Below are experts of layer 3 (counted from 0) of a mixture-of-experts language model. Rows are named router (the router's row for the expert) and show model dimensions 0-79. Each number is 500 + 50 x the weight over its row's rms, rounded and kept within 0 to 999. Numbers have three digits each.
After each expert's rows: a language model's description of what the expert responds to. This comes from a sample of Wikipedia text that the model never trained on.

# expert 27
router:540656477461504502503491513452533475508533508534462559508463538522423443475490521552516569444444502485423484394442571467490472565505567586479475529497544527392476430451428480449597485462493476529604582475472541411471514531580535574493448459
Legal and governmental vocabulary, including Section, paragraph, prosecution, repealed, Amendment, Court, legislation, and word pieces inside legal texts.

# expert 32
router:464601483510623592416495512427559560526504601469493496496611518518432459588519498497475542498476526451563520411400439487499431517485620516516462495457535584405445508447475572410476495472492500477570609472405548465427451503565509491531418519
Sentence-initial According in reported or political prose, plus verb stems before suffixes, such as dec-, compl-, viol-.

# expert 30
router:575436514440542492448361464528515536463448530426561496524543519435449491503624466526473493413654471596583506522508398554467538511425543457560527491501510409588457536572514477453481565591476460494545477537515518474477516489503574451474485505
Pieces of Eastern European, Turkish and Spanish names and military words, such as Dostoevsky, Hetman, Field Marshal, siege, troops, Infantry.

# expert 58
router:492521541537445363522521488535573554492470506426511529485432437536531384489559482483463361505496587428536497629488530526580519407497468483557482433486478457480597548666407408453492535492472582405481481581523567503446510432488503627553464551
Word pieces right after a capital initial letter, mostly in surnames and place names, such as G|ic|quel, G|orn|ja, C|ree.

# expert 8
router:518445519516493466392459509489515464474443526412486454444461437477486460463520473621575452497530486481526484519569583486491554464458439517582467540439433440613553592534422531520522562549491466458448542502484484589529531416430527524510616606
Name fragments after country codes in tennis and football draws and tables, plus set-score digits, such as Pet-ra, Joh-anna, 6–3.

# expert 57
router:471582510408517501523487543435510511497488447486573436463568454427397539456417521526486428560534469429539520548485565520427545516489433506526456424499429504555452427550401527502495555509426491603394403619550550462489415423494577519519432533
LaTeX symbols like \frac and _{ in formulas, opening parentheses before taxonomic authors in Binomial name lines, and scientific word pieces.

# expert 5
router:491483559413505520461537495585450555483549495499630541508466435558498506538447514540514604564502495547497555457544525465591489526538517458434391520550518396504390541493571494557511420447482498446440483578396476523459530570497499457533449447
Definite articles and demonstratives such as the, The, these, this, its, often after of or in, plus line-ending pipes closing table rows.

# expert 35
router:517617409632541461401539488418485564516510535540433426512530528470463524506503508465501547535460448484491596467439631483492461523473584557447452561439511470531540492472460552471546444520504537572528491495471512600551507528513538559475393531
Inner fragments of longer words, such as ear in research, oy in voyages, over in impoverished, plus the prepositions on, upon, to.

# expert 49
router:494448539498530509453565454448602519467512533509571468470481376484499446565574510594470506504403527497435385381473532424537523533512431483417438526577468402391572568453447520403520419494562532462542543468492622500477474557474465504520527561
Cells and headers in football league and match tables, e.g. Total, Date, Pld, GD, goal counts and scores.

# expert 25
router:565528491395408510568496536512463493443467520449554444514527503487608502516438395483471499543440500481568540597529468504529531582473496404461524481493417491529524440504454495545544489481427427538424481522589530532482461493514563520509434514
Adverbs like also, closely, commonly and beetle or taxon word pieces in species articles, e.g. See also, closely related, ely-tron.

# expert 39
router:446440537622378428467547513475442575534479472553430561484524555564456625530438549378518515451507392581476521524564466511427486391532457502442539499451560577451455396522588497528559468473517525540529503570581442508508566533520463521465548546
Coordinating and, or, &, plus semicolons, colons and commas joining items, such as castle and museums, 1971, 1972.

# expert 44
router:574558432449529482466497450523495509513609550410402501530496506625497475433545575481480540565498491489507534544531435464559494503502511488548477422485573617518531571462557483413540449433474561437381538435493501492512471487505402496503512458
Words in music articles and album infoboxes, such as Length:, album, vocals, Records, guitar, and track-listing punctuation.

# expert 6
router:517541494514583479484574453451537467418483555490544431497449395429531447536534603541515487550493590421470437460508485458552543432503441485465546531486551467432464554531517460446535510538529564398571555480507589525497598520448520477444555574
Words and table separators in athlete biographies and season articles, especially headings and first words like International career, Home stadium, After.

# expert 55
router:476521515500469403503453535558531518552500486509426529416500528548460482538530532537611505460457520549414575521512467452434469441548517400381492512590429510496571512462486578573503491433566461619513499512539550434447463481450526465513442524
First digits of four-digit years at the start of table rows or lines, e.g. | 199-9, | 201-9, plus isolated initials like C.

# expert 34
router:489498550491503440409614498519546614598483455490470614497465534498450561557523507526530505411481419534558518499496451456512433508498507435411447493504433541550517419506459565546407488432531494503465583463589513496547465557464606557478482484
Commas, spaces and words in reference lists and publication entries, like the comma after a title or the space after ISBN.

# expert 18
router:501447539398455444520501453446532446394447451501416526540571558513499490491443464449494486442513544457556492580460538448525549518459423521458610447482445562562545477493423379495465558490445477577494409494542497416552575475459543515539490506
Field labels and units in infoboxes and data tables, such as OS grid reference, Kingdom, Population, Density, km, and coordinate marks.

# expert 52
router:480550431464442523545478447445475480411477492566450519541462554463474563533468456438591426483608401514398511501531445505487450466567559530450480478407394532485563563547435543554529447476486484550492383526491407480539571559488547485503488561
Words about railways, engines, aircraft and roads, such as Railroad, passenger, hp, turbine, multiple unit, Highway.

# expert 20
router:451488495544507563492529481456386452455513433515430539578545461447531521420487541440474579433440490579478497465488563436511478452492451473552475553561556425565521444546532438548445540497426467589524427498507515396581573515458510418520464448
Field names at the start of dash-list lines in infoboxes and taxonomy boxes, such as Family:, Full name:, Genus, Area.

# expert 26
router:509454553496445507543509493581463523465553515510554501533402571541474547523420448542609480409460538564551508431539524445493444488511553460481498486443503566447526422494457497556426492557479521548488528523513464603575570651486415434524523403
Function words in running prose, mainly the after prepositions and was, is, are, been, as in "It was shot".

# expert 19
router:483558535459503482466479521460485603558519512528516516509468511530439451529505504512494470430472449542512588496475458464456444537496478486563376534537421520466465517483437544497540420449567486534505433474427543494493479460531513359565428447
First three digits of four-digit years, mostly inside parentheses after titles or teams, e.g. (196-0), (198-0), in 198-5.

# expert 61
router:505445511482475469388564506542499624598513458493494601490492502498464521565558499474506493551530507573491437415478479462541509517537486449390495591480477504438532420460452534541529493533553507541490591552532443508596520525464561544491491448
Final pieces of names and Thai script, plus numbers in election and standings tables, e.g. Hew-itt, Pennsylvania, Singh, ±% rows.

# expert 59
router:480512529489544522529566498618479599557613585489471524529486469505445533505479469546512472502603466438509561592482395509511541490495488541518452476483593580441412472548520501505435523437486527459506583542456485485479491466498467539417435417
Japanese kana and kanji inside parenthetical original titles and names, often in video game and anime articles, plus coordinate pieces ″W, ″E.

# expert 7
router:521329361528540507514570496555452589605562517540458555494481537556499519521553508535547471508432502472533575512483399538555554462534533505524437516500446537541564532471495480473473519486529559536487530501509595521515442436482467513371546471
Dash bullets opening cast-list lines and tokens in film or TV plot summaries about family characters, e.g. "- Name as X", her, mother.

# expert 54
router:432536494581405447473452431581539535599438414582504571479464471522478544445439437532558493427550498574569541521439543527568514554521567410579487545462586513535477472567543566587442578520486526545470540507576526462481480475581495546501625498
Endings of Romance and other foreign words and names, often before commas or brackets, such as Lesbian, Insignia, Bourgois, António, Cuatro.

# expert 21
router:515430467506441439519563551580465493514502422590488561475385618525508518538479481439509459457509427516484543492575546451487470489508538564477451518461507499403518476427443556521462485381566526460471530476540449516517505579473464576441508479
Final pieces of words and numbers, often in auto-racing articles, such as elevent-h, multic-ar, Hold-en, badmin-ton.

# expert 38
router:402453457503439506424472571559499607573499472511526585516420439596447567544481551524478508533475526602447505448491526433445484523542552449438507500520414450508452422436498612564528523519509533495483503542512409476442438557456536496490515494
Individual digits and spaces within years, times, measurements and table numbers, as in 1800 UTC, 1991 PV, storm tracks.

# expert 0
router:521428566499500546497574449496532503468453522500528424432451425465470550484506592511509439518528510495447406418451574506568492477467468482465555577508589478429539541571535461517524566581526520380537529454571566530529577472484533531450598489
Sports team name endings and team-sport words in sports articles and tables, such as Flames, Celtics, Vikings, pitcher, playoffs, Stadium.

# expert 53
router:516514512536539502543476485548572463465494474433541422509588443465532480468549534528553441456503489457442399510558461524530497478495411476515485545471473441440504566522427467444496550573448494435493518525552544564480488450489532503516559583
Pipes, semicolons, dashes and field labels in sports tables and squad lists, such as FW, MF, DF, Friendly, Seed, Contract length.

# expert 1
router:542534499444485540514542498485453457474480503547573383566563498466523578472430437415481510567538464470554608537527559478561550593453537460469448485545418472565527394493416493528488471512445431530459403574541463476584449535519544540485487489
Word pieces and words in biology articles describing species, such as colour suffixes, habitats and anatomy, e.g. ol-ive, yellow-ish, ap-ical, habitat, moth.

# expert 51
router:393508474500568465486522569546546549542431470528479455521577564518563546609476482528501534486471533489519586499458441496527511560512536520429510527441531408405521477398521495465512445545543536502588500478527438451567432541442494494570460516
Numbers and percent signs in census and election statistics, e.g. population over 6 years, literacy 28%, plus group nouns like inhabitants.

# expert 2
router:612406542447473453524358508464534559406391517449487418487471522367480566469583477606530389434537443545502527587541593558451531456456519447569558492510401487532449580534438409508429514515432460443554513437556487574546454413530458446453489536
Word-piece fragments inside Slavic, Romanian, Hungarian and other diacritic-heavy names and places, such as N-iz-hny, V-or-onezh, Mark-o.

# expert 29
router:436577490523503439540458545572477580447601579443533431458460568505466412413583532562555465394564476491523479551434462508493507392511424433528432431541559560494541586437647419547477471527515464523486605524496536545460490462454499509485420561
Pieces of romanized Japanese names and text, such as ō, Hiro, Shin, Matsue, plus Japanese characters and capital initials inside names.

# expert 43
router:459610565573577499506481437509447556553437529517543510491589599505508529434481407505523546493461494579577582540471511511492465556483567463571470476534599547593376539514511555560415463438500516524485592537491591463512502433591533521502591540
Word pieces inside French and other foreign names and titles, e.g. É-d-itions, É-g-outs, Lauter, Díaz, Städels.

# expert 37
router:513385603517412434541553439579525475415406545567558480456493514562551567547509400564521410412556534482540528580487543547489468393563558548493479506537528500589572500479462395527498476477495561447580520474546395518472503438459479510531515566
Infobox values and table cells such as Kingdom: Animalia, gene IDs, list links and numeric cells in result or election tables.

# expert 16
router:443513531545497549525515492425559432390398472474512571483532548495579525556494491471427467401479586486468487555512494412582477444501444506497557540469504413533544571566451427461411543496410473462501438419548514429417490555450498500589454540
Wiki heading markers, infobox field labels and table header cells, such as ==Honours==, Phylum, Genre, Group E, Infraorder.

# expert 13
router:552419594459426590444429490469511540525500525560494538427476500441552540511517420539541470488508509538453521577558500515518454435468487494507476438487468482451444453486502528513524606543510511496561535413515477572522555497529426404578493567
Nationality and demonym pieces and sports or political terms in athlete and politician bios, e.g. Swed-ish footballer, national, Olympic, medalist.

# expert 50
router:522506531530481459502554413413541572508466548481519537479473537468530450514580567516497449621519519552498524478451464464418420484493497463419518547501456431453413545519471576413518560587605569493640573541530544558467595566509511550465536520
Scores and spaces in sports results and tables, plus match and military words, such as extra time, ODI debut, Colonel.

# expert 63
router:475434574533479528465503462465445527497574504482507470482493469364455509500505419466501600458499494583512439389477514551480511504479449508576441523489536459460486565423564534495526487576560410581448517504511554525486431640509449440452570440
Line breaks and colons after "may refer to", section headings, and biographical words such as born, died, Early life, footballer.

# expert 22
router:477565435560546563538507431487439455488593453453503514586457525467490496494499591487475521447458520403406458564495483514557481463544374516557475506516530548520461553459531491496410468528367489524373411479468529560433427503450519468497519400
Field labels and line breaks in musician and person infoboxes or lists, such as Born:, Notable works:, NHL draft, Recorded.

# expert 24
router:505571545527490532520457469428474460567534514463564511468583515405505470510511420381574527449491505520480440448465454461445426494485519487580454472492585544469496467466580559478441489519581446527496528508504577398517480475612486438495495418
Opening parenthesis after a person's name or occupation in biography leads, before dates, plus See also and mathematics or physics stems.

# expert 14
router:482451521528507500484552529530458547551521440451463567561476535530511501568586596606467497518527427549470508465465492553414500463581541492515489563618539433456484500508540554571556508356473477439443506442460490480452420527565568498493510507
Opening === of wiki subsection headings after a blank line, plus spaces before years, quotation marks and US state names.

# expert 4
router:412479471558541395489472546518523604557508476542509588506498509453473481551497520531433543447539538561470473421516510475478488504545539456471523501481442413475503450472518554548519552547451421598527477470530478503492468624427449492508445597
Year and number pieces after a century prefix, such as 202|3, 201|2, 198|4, plus pipe separators between table numbers.

# expert 45
router:457596544541529585488505587395495543562570463471459518415511586549471513604496509432511502564464471493483602474503486455470546578536447553508435469560441553461506499454505494441477489428578581522529535522517537499550566557509505515430438470
Personal pronouns and conversational words in quotations and commentary, such as it, we, you, us, something, really.

# expert 11
router:555524487405469423431564453616458618542575457424520513467449487595419482504544532479541486534531484422568589476489488534616493477471464546549528468518466581511554570619491400467513467467533531444447548530436534557433499493510449508484500403
Word pieces of performer and songwriter names and song titles in track listings and credits, such as J-ordin, T-oni, Lil, featuring.

# expert 15
router:458508469446530559576499572465570460499447573533568582448572472545543436602488550543505623513479539561533565544504536514485540506538539497476472440513513545529553437446498564503511449484507431504514428449529437503556419556431539504518428522
Digits after decimal points in climate and census tables (15.3, 52.1), sentence-final periods, and Black in race statistics.

# expert 47
router:444478466613487489441492558436565466507561522501528445473562478488588429560586514545559505547472593437408453498572438452572481484504452387458500523546508485441532596446495534449536466469468479446529569435419579505505522520445460483480514471
Words such as under, after, during, when, following, mostly in football and other sports career narratives, including under-17 age-group terms.

# expert 60
router:395543439428537561562379541493517461509516449473480477452520465503433575461392476544466448515505419448430495520567469551438590509513483580547438439493447541528550401568434567538457525490540473572470448589517412498508511549551582473608506531
Technical terms and LaTeX pieces in science, astronomy and medical text, such as km/s, apparent magnitude, pharmaceutical, cells, delta.

# expert 56
router:526413540532484494391522530598429572555466429522515444423513385528494577516541511492523467479512395497543465560537523543417508447537522512414544554561462548473503506430517528529489533511495531511550600510520511438459514414468568481550486537
Colons, pipes and commas ending a label or team name before details, as in Unión Magdalena: Molina 10', Release date: March.

# expert 9
router:427500477560565427459472494486590473413524520587561497501584426513512511522502554496480526562459458447529436475527520514488499421481493553436539466491504466508531481497471512358523451548527468431559451505464499471507519584419461479523489506
Prepositions and event verbs in sports-game and storm-damage narratives, such as over, against, through, damaged, sustained.

# expert 33
router:505466551450474404507540544436428622487492456522467569445475547454549412480507392429516398445436514477499500553506418485449520613490497534561513484553476542542571541453578461548429603549560439500545501530471485584568581443566425547468431474
Pieces of Indian, Bengali and Pakistani names and places in election and film tables, such as Sreekar, Sarkar, Kranti, Anand.

# expert 12
router:515493503515443528539484480524529552512568526465500466495558552519536551546431470466493564516488474564502487480411520565484444550479596522491550553513573474518538406472526538484559508417550482513589543416539456481484478480507475509519501497
Abstract and institutional nouns and their suffixes, usually after the or a, such as investigations, negotiations, biography, research, rights.

# expert 48
router:531503537482375491553649525527492494437594379570464624503459488439453484521547484457468452452495496384524490466543502454489535541473473454503506451512489605561652485469476427491470551542503553521512540475445420537518518516445513486473454446
Word pieces inside names and coordinates in election and place tables, such as Gillian, chancel, Malmesbury, ″N, sq mi.

# expert 41
router:483435533494471479485484530496382411517477459489557484481467442506490514379484409475459548575388454564533478494509442481454567584493556449479492423468495461529562430496546515463560492509516485596470500499526480514462419516408466513489442512
Words in passages on ancient or medieval history, etymology and tradition, such as century, ancient, medieval, king, probably, recorded.

# expert 42
router:517467490503457543586528453486507361547447493580425536514495488524505566503425411485490546501508488438430518478524485547437482492526496469468468595573439518500493481500391571545577501523499470475628469487385388513487534523530506566561479518
Past participles after was, were, be or is, such as published, released, expressed, announced, partitioned.

# expert 46
router:507404516465466452549547548550533472460436494548517456399516491541523469467531592510521478468473557387500450524509454580564531496527380488581436532543504452476485572566493387518443569588482476453417485512390498567521471434463546538598495599
Pipes, semicolons and names in racing and sports result tables, such as Earnhardt, Racing, Motorsports, and asteroid discovery tables (Socorro, LINEAR).

# expert 17
router:555482597534424521502547498463508479519566457530446585476423550522491554495547456499510511447485505437462497540408503560474578526568561523429509487555414513468445458466507527600577435540473482483457513501446407586454469515500594502495497462
Closing title markers before an article's first line, as in "= Analog front-end =", plus spaces, digits and pipes in numeric tables.

# expert 36
router:516411543441530529487449433541484455561422475444551492562565623508438622533445533453529577456594485601631563485489499588460530517471528543531495514526535549534521424530597528512475559419541558424539502398574480413516530428499500555445473393
Plural endings of nouns for peoples, groups and institutions, such as insurgents, Apostles, Spaniards, peoples, centuries, students.

# expert 3
router:618483524452545482402448491605552430532524365487455521581455477597532570546505533529495412458344530441440433522508544462498506482543481604531453506474524483533491575456467454513489444523516532478506408552520447501528520549402431496561506562
Pipe cells, table separator rows, list dashes and line breaks in tables and lists, e.g. player rosters, tennis results, singles chronologies.

# expert 28
router:508464612576581495512579467476484553610580476586499524481528596545489570538550538506541565509518515479488480443517546506426505489526511551492522558457580455478478493501535529478508472499586481518525471535548422457482449623472400438491532492
Clause-ending commas before and, which or but in prose, plus dashes and colons starting taxonomy or infobox fields.

# expert 40
router:474549497499454371431452537576463641576534624562525543415434515480513496546575437537580458461521545594431545509464561533452462364507456458447428542539517515476480524486548554503485493479512471532492580433551471565563440436532526441450531524
Middle pieces of foreign personal names, such as -ović, -berg, Balan-and-an, and the words before and until in career timelines.

# expert 62
router:413458583583568530498558576494457562549565464523472575497501538487525414552457537545508467445561562494563582430367585519474492474512457494514578461539553484517467558465545466554483394438460467481498520528455584426444427490431505530441522539
Space tokens before ages, dates and years in infoboxes and tables, as in (aged 73), December 17, and opening parentheses.

# expert 23
router:529540559485460574567468472454482466427512493494412555550541523560544502508520510508464510421557516533477629484519430451526483514522450548475474606468443567505489432503438516520515471434424441546462485537488450436503546631542552434522458388
Field names and section starts in infobox-style lists for companies, stations and games, such as Ownership, Publishers, Founded, Website, plus web-address pieces.

# expert 10
router:444529512544514616571487550478473596585443521435481522527515550533543501422467424515517458416603483544566436487431502509426450480421481467582463466489572588495485455575407594583372421474511445506430575547538449527527471482602541485546533475
Words and pieces in biographies of scholars and research institutions, such as research, -ologist, -ician, Yale, and She/He opening sentences.